Experts of a small language model.
Size: 8 layers, vocabulary 4096.
Experts: 80 experts in each of 8 layers, 64 ReGLU neurons an expert, 6 picks a token, a softmax router, a shared expert of 64 neurons.
Training: a variant of Muon for the experts, 790M tokens, 6030 steps.
Below are experts of layer 4 (counted from 0) of a mixture-of-experts language model. Rows are named down (a neuron's output weights, with its number) and show model dimensions 0-255. Each number is 128 + 32 x the weight over its row's rms, rounded and kept within 0 to 255.
Before each expert's rows: "comes before" lists some tokens at least twice as common just after its tokens as in all text. This comes from a sample of Wikipedia text that the model never trained on. Tokens count by the router's weight.

# expert 49
comes before: "\n", "-", "|", " The", "The", "==="
down0 [125 156 144 119 146 136 136 210 158  98 123  92 149 127 139 152 147 121 105 123 166 132 144  96 141  91  91 173 142 113 101 102 156  94 116 148  71  67 163 166 161  83 116  70 110  77 199 116 122  70  94 154 170  85 141  97 164  93 119 142  79 117  94 134 129  95 109  59 118  80 139 126 157 125  60 140 104 114 155 109 124 131 100 142 104 153 138 145 149 173 154  56  69 143 102 109 167 110 135 145 127 143  84 155 162  69 154 128  76 108 120 126 125 156 183 116 181 192 161  21 143 111 197 126 134 134 143 131 144 174 130 114 120 125 114 110 165  70 120 134 128 123 122 118 114 136 112  87 101 193  81  87 117 142 106 144 135 137 102 145 103 136  86 163 118 180 148 200 112 102 181 126 126  81 149  94 128 127 188 126 108 134 154 148 115 133 141 137  90 182 155 144 165 148 136 136  73 132 122  83  53  96 109 139  94 132 146 150 109  87  73  89 111 123 139 116 107 139 118 178 109 169 160 171  88  63 119 127 108 183 146 153  81 184  98  81 152 113 133 114 183 158 118 163 140  96 184 129  97 165 115  64 110 111 103  90]

# expert 42
comes before: "\n", ":", "-", ";", " by:", " /"
down0 [116 110 112 136 166  92 129 198 122 147 144 140 147 109 123 120  98 153 157 125 158  78  99 141 160 140 122  99 137 162 116 149 121 115 178  45 125 197  87  90 123 185 121 105 136 116 156 123 193 119 104 158 128 185 171  86 165 100 141 132 128 120 155 156 171  93 105 167 126 123 118 187 122 118 124 130 125 144  99 193 143 143 156 137 198  93 159  81 125 152 143  77 111  72 185 140 145 127 102 107 101  92 149 143 110 118 165 143 141  86 188 127 115 129 107 106 117 179 119 158 162  95 160 124 159 128 216  92  78 121 112  93 102 103 128 105  33 104 176 103 162  78  51 106 131 138 130 122 109 183 186 113 143 108 151 143 171 139  31 146  71 138  88 135 156 147 145  79 141 126  97 143 181 161 143 143 168 153 135  85 146 130 119 160  93 153 128 157 146 107 125 121  98 160 118 147 128 149 105 157 147 195 113 118 123 152 172 152 139  61 170 144  80 137 115  81 188 120 102 174 172 150 143  97 154 152 145  69 152  64 123 176 121 146 100  98 159 174 137 144 143 110  60  94  99 103 129  94 173 110 123 145 116 132 162 161]

# expert 10
comes before: " the", " and", " a", " he", " which", " but"
down0 [173 122 174 112  75 184 163 118  84 128 141 146 141 134 128 136 165 126  90 144 161 125  84 138 134 127 110 146 135 153 116  56 111 124 120  98  98 115 163 116 132 154 131 165  87 137 150 122 128 171 167 128 220  92 112 120  54 124 167 107 152 154 122  96 140 121  93 147 130  88 149 190 106  95 145 196 176  78 101 182 170 171 158  92  71  84 155 189 101  59 185 132 138 120 174  67 144 165 141 140 174  78 103 183 126 107 138 103 158 196 124 118 148 164 100 124 166 119 158 130 131 157 128 161 121  94 168 108 112 139 120 149 158  66  80 114 110 109  75 102 129 161 100 109 116 118  62 114 121  73 156 129 156 149 111 117  74 140 157  96 160 121  60 102 176 148 162 118 153 139 112 134 104 171  83 157 114 153 147 114 141 149 170  94 137 122 149 107 138 178 148 131 105 137 114 114 128 131 108 230 189 122  77  87  82 136 100  86 113 108 123 136 122 112 115 120 109 117 184 121  61 139 146  90 152 112 140  92 135 111 131 134 190  85 120 161 176 170 177 158 151 133 154 178  90 135 112 110  66  98 120 131  83 107 104 174]

# expert 72
comes before: " of", ".", " in", ",", " and", "s"
down5 [161  78 131 116 180 100 107 100 146 138 156 111 105 177 105 114  69 171 151 139 117  27 116 101 145  95 112 111 152 169 194 142 123  70 134 134  91 130  85 124 128 161  77 144 106 137 105 132 164 162 120  67 119 126 181 123 141  98 107  99 102 158  31 152 142 120 109 109 122 130 140  89 153 153 103  99 127 124 121 133 175 147 115  76 166 105 117 111 111 156 164 159 104 185 145  97  98  96 120 101 103 137 117 138 103 159 134 123 107 123 151 147 142 131 101 120  97 167 121 148 150 115 155 165 156 121 183 162  68 132 100 146 126 136 146 144 158 136  45 133 151  97 129  84 111 184  65  62 140 178 122  84 116 133 154 166 147 194 154 158  61 128 175 134 124 113 150  85 139 163 175  80 143 101 131 104 107  93 143  89  92 164 106 142 120 127  54 103  57 141 129 164 172  86 162  75 125 148  65 149  89 112 139  43 151 118 140 142 151 135 127 103 148 139 137 146 113 162 142 136  95  72  89 107 149 129 124 129  79 161 177 132  57 149 117 137 181 135  96 113 230 119 144 144  83 122 128 156 155 144 115 131 106 128 195  91]

# expert 46
comes before: " |", "8", "%", "6", "7", "9"
down0 [152 139 151 133 129 114 140 141 141 134 126 109 176 175  93 167 158  99 113 130 153 153 153 113  99 152 100  44 137 167 143 126  68 182 178 102 106 187 126 129 104 126 151  84 166  15 123  64  97 112 153 136  88  85  83 142  95 161  66 154 206 132  87 160 181 200 130 112 143 136 127 100  83 176 151 153 100 112 144 147 142 128  77 173 163 123 103 135  72 120 154 170 107  91  92 132 147 128 127  85 140 144 145  96 143 114 139 173 138 126  94 205 151 126 104  91 170 138 142 121 109  94 199 201 156 110  75 131 137 148 103  76 165 107 109 168 122  87 116 194 132 102  72 174  79 125 133  95 113 149 145 113 103 108  93  99 148  87 104 143 163 135 165 165 118  93 145 144 135 116 180 137  94 128 142  84 165 134 134 135 141 159 151 147 162 111 101 112  91 116 113 146 106 118 145  99 104 124 128  78 133 185 217 138 126 148  54 103 103 122 107 118 114 154 140 131 114 125 155 158 144 118 157 147  93  75 145 132 115 176 159  81  97 117 171 109  99 123 138  42 168 125 138 157 149  62 133 163 132 145 118 106 180 149 122 146]

# expert 48
comes before: "-", "\n", "|", "==", "The", "==="
down0 [201  94 126  82 144 110 141 110 114 131 114 158 117  54 127 104 115 105 131 147 111 168 117  98  74 138  84 141 139 166 118 128  58 123 147 150 137 121 120 135 125  78 164  96 119 174 104 130 116 147 156 127 108 133 112 138 115 167 178 171 149 145  71 106 157 188 134 175  92 128  91 130 170 172 115  64 132 175 134 141 138 176  95 140 122  97 151 107  82 164 140 100  80 140 138  79 186 129 127 134 138 156 202 140 174 139 155 129 116 162 189 170 157 129 174 136 143 149 182 133  97 139 110 131 110 123 122 116 106 120 148 125 172 147 130 143  70 166 102 105 146 130  93  60 147 162 152 146 151 188 146 143  80 106 112 157  75  72 156 145 148 144 167  70 147 178  70 157 135 123 176 172 137  97 195 106 144 103 171  87 145  92 140 142 126 163  73  95  90 129 150  96 122 123 177 141 161 122 129 133 141 137 166  86  71 107 200 137 205 119 136 115 119 156 144 109 112  96  80  89 123 125  61  77 101 136 156 120 116  74  88 126 132 155 140  83 173 167 187 137  82 136 130 125  79 107 153 107 140 181  73  79 129 179 103 192]

# expert 77
comes before: " |", "\n", " in", " by", " –", "),"
down0 [ 84 129 179 141 157  99  90 128 109  58 105 129 152 118 110 120 106 120 128  72  94 119 145 122 117 104 143 111 152 109 114 116 142  87 121 119  98 147 131  74 126 147 144 138 116 155 161 165  92 113  64 156  97  84 102  89  87 106  77  71 128  42 127 117 116 106 115 136 128 155 129 120 125 113  65 164  98 182 149  87  86 145  93 142  90 153  67 200  87  76 132  93 102 131  93  93 109 104 157 118  94 125 110 153 102 113 125  70 123 147  93 117 133  81 110  81 107 122 167  61 119 106  58 137 108 149 151 177 137 116  79 159 114 141  98 138 111 156 105 117 152 209 154  46 115 140  91 156 107  71 130 151 119 155  74 130 147 171 129  80 103 184 140 127 108 117 170  88 102 100 105 143 129 157 126  92 186 118 107 125 160 151 124 155  95 113 167 167 113 116 128 171 120 162 139 103 164 128 163 116  72 114  89 164 130 136 161 128  59 185 101 150 125 132 155 145 175  92 140 138 161 135  88  82 112 108 166 133  53 135 105 119 156  88  68 107 158  92 122 130 124 126 104 128  41 173  77 135 100 124 105  69 110 141 145  37]

# expert 64
comes before: "-", "|", "\n", "The", "S", "A"
down0 [181  34 132 129 103 122 128 184 147 131  94 145 133 137 100 172 138 153  84 107 157 136 191  87 102 143 115  73  96 171  39 167  89 129 176 164 164  99 153 111  92 145 180  92 190 105 108 167 111  97  97 177  96 130 115 137 170 117 103 161 130 103 130 155  66 199  98 142 152 108 113 129 173 132 128 154 121 155  69 165 130 163 129 138  97 112 160 121 129  83 140 134 142  88  93 134 185 105 140 183 109 195 174 150 120 168 103  85 129 147 146 118  74  80 120 140 153  95 148 139 143 181 208 120 140 160  87  69 109 114 139  99 136 124 155 132 160 105  95  91 115 195 154 127  83 156 171  97 132 175 107 128 127 156 124 132 130 182 129 152 115 115 166 159 165 163 167 105  97 138 153  98 139  49  83 165 117 131 171 150 138 115  72  66 166 152 134 148 100 137 151 155 156 138 155 164 143 126 136 130  93  98 127 138 104 159 193 113 163 104 159 102 144  98 157 159 114 161 160 126 146 177 162 127  91 115 152 103 149 195 115 131 167 146 144 166 118 173 116 127 125  96  89 183 159 174 167 171 107 128 179  87 126 125 104 161]

# expert 79
comes before: " the", " The", " a", " B", " H", " T"
down0 [103 128 109 102 102 126 182  93 113 162 158 103 124 133 154 203 106 142 159 167 174 135 116 104  96 159 154 162 149 116 138  78 144 161 131 123  86 113 108  82 130  91 126 140 134 114 159 132 135 144  85 160 101 177 160 130 114 154  97 125 107 148  82 130 155 226 105 138 183 129 184 135 151 121 106  79 134 119  98  84 109  48 140  90  73 198 122 153 103  89 114 146 125  71 167 111 170 142  99 134 110 145 141  96 155 119 135 142 128  93 134  85 137 106 116 164 113 110 146 141 165 157 170  70 155 148 153 130  75  97 154  83  75 140  55 155 160 140 102 152  17 136 192 181 128 132 120 141 126  89  69 100 142 146 108 152 132 145  96 138 128 131 129 208 158 143 173 161 164 108 111  74 115 162 118 162  86 113  75 100  87 133  69 142 112 211 118  89 141 133 124 109 162  74 152 122 115 108 139 152  80 147 173 142  78 113 164 156 163 155 118 146 167  91  79 116 145 139  69  88 114  68 125 125 139 133  99  97 162 102 133  97 108 137  77 197 151 151 148 144 126 139 123 144 185 158 111  96 148 114 165  74 143 108 114 114]

# expert 4
comes before: "\n", " ", " and", " in", " –", " 0"
down5 [128 115 132 122 110  97  87 187 116  48 100 142 133 166 138 103 132  96 122 103  46 157 116 223 132 141 108 115 113 197 178 153 147 170 138 112  87 161  63 127 159 162  93 101 151 102 158 152 101 170 114 160 145 120 126 116  78 136 162 136 108  97  98 164 118 119 112 144  99 134  96 144 151 100 125 173 121 122 120 152  89 130 158 144 128 170 115 140 135 144  73 104 104  87 137  92 143 198 148  55 147 119 119 115 132 144 151 153 189 126 119 130 126 135 151 117 115  70  88 130 119 138 135 129 125 172 129  93  98  84 108 140 214 140 131 147 156 132 146 151  98 109 124 132 172 178 110 131  60  89 189 136 114 118  76 154 109 102  57  74 187 128 140  61 134 162 167 185 115 140 107 134 163 142 137 132 191 145  89 155 128 133 142 118 152 155 141 214 157 134 114 145 150 128  53  92 167  98 127 170 135  94 120 122 140 164 137  85 137 120 120 141 105 143  91 116 125 116  49 160 136 163 184 107 173  89  69 123  84 154  81  93 138 148 112 107  82 132 110  74 109 123  32  99  89 110 177 124 150  85 128 122 136  94  93 140]

# expert 18
comes before: " was", " the", " is", " he", " The", " it"
down0 [ 90 136 158 145 117 133 189 144 158 172  91  86 115  90 158 139 126 213 128 120 179  69 118  98 154 175 165  97 156  70 140 138 161 103  98 168 137 100 129  99 115  96 138 186 154 155 130  94 149 118 109 110 121 140 131 146 150  97 104 138 153 137 116 102 184 208 135 118 133 175 126  73 143 150 115 152 105 145 157  98 159 131 187 168 166 143 128 118 142 104 168 135 171 136  81   6  98 132  82 106 133 145 173  86 214 153 103 150 103 136  93 133 197 146 134 123  82 145  61 106 185 159  88 109 163 136  86 140 114 150 140 136 119 125 128 141 121 173 123 146 152 150 125  78  73 134  82 100 107 113 135 115  98 124 184 150 142 132  72 129 157 119 189 154 116 139 137 150 142 159 158 151 157 102 108  76 143  94 115 165 148 127 124  75 117  86 150 117 123 184 113 162 123 140 169 146 103 104 116  85 155 118  71 168 121 111 159 178 144 125 116 141 103 137 122 165 188 129 135  84  72 173 162 148  90  91  72 111 102 221  84 160 125 160 113 166 141 108 150  91 112 188 173 155 159 122 113 138 158 120  99 135 144  93 109  85]

# expert 43
comes before: "\n", " ", " 1", " —", " L", " The"
down5 [107 116 159 127 171  78 142  55 124 118 160 152 110 128 164 162 139  94  85  89 148  25 155  89  82 148 116 168 138 147  87 153  70 103 200 121 111 133  97 148 142 116 109 124 144 139  90  93 147 160 184 120 123 105 102 191 128 165 187 146 131 135 116  59 102 161 116  72 102 123  86 148 127  90 109  94 117 152 195 100 127 132 128 114 129 118 158  99 138 116 175 172  97 174 117  82 167 147 149 121  89 165 155 143  91 133 106 129  94 167 117 107 107 115  61  86 122 126 148 182  94 110 160 172 127 122 151 152 145 136 124 161 125 105 154 139 119 117 134 170  76 157 147 139  67 116 140 149 125 111 124 113 108 129  83  96 197  92 173 192  87 180 134 171 227 177 140 167  52 158 138 127 127  76 117  98  95 101 186 111 132 133 169  88 164 166 169 152 135 115 111 171  90 135 187 146  91 119 127 101 141 131 110  98  55 155 119 119 137 137  99 105 122 127 101 122 137 109 154 157 126 130  98 140  99  98 134 155 161 171 127  82 139 150 146 108 182 154 202 143 126 146 125  96 133 124 148 116 137 123 113 178  80  62 119 194]

# expert 67
comes before: " of", ".", ",", "s", " in", " and"
down0 [174 185 149 106  84 120 107 183 146 111 108 175 144 164 154  78 131  65  75 151 135 112 107 127  78 139 161 164  92 151 145 151 151 155 160 101 133 142 134 186 115 122 114 154 145 158 184 135 127 149 113  94 159  91 111 108  99  90 177 111 130 165 141 141 121 156 106 123 118 177  75 168 103  56 121 110 129 146  99 154 114 215 169 112 144 113 132 147 113 112 136 141 169 120  94 121 134 147  76 139  88 165 123 118 183  98 145 133 106 115 172 146 152 161  90 176 117  76 128 136  82 100 174 147 168 186 163 182 129  56 103 155 135  88 124 130 143 149 130 139 111 139 113 123 125 217  80 104 151  87 194 139  98  52 157  77 113 125 131 129  91 189 159 134 152 123  79  99 124  90 151 156 118 189 128 121  83 154 137 163 153 142  95 106 158  95 141  92 165  98 115 179 132 146 150  88 138 117 164  70 140  78 131 100 183  56 135 122 114 135 136  82 123 163 155 137 123 154  80  97 106  79  77 113 124  90 106 127 150 150 112 181 192 119 144 110 112  92 101  96  85 209 123 161  91  95 161 146 172  96 140 154  95  94 150 108]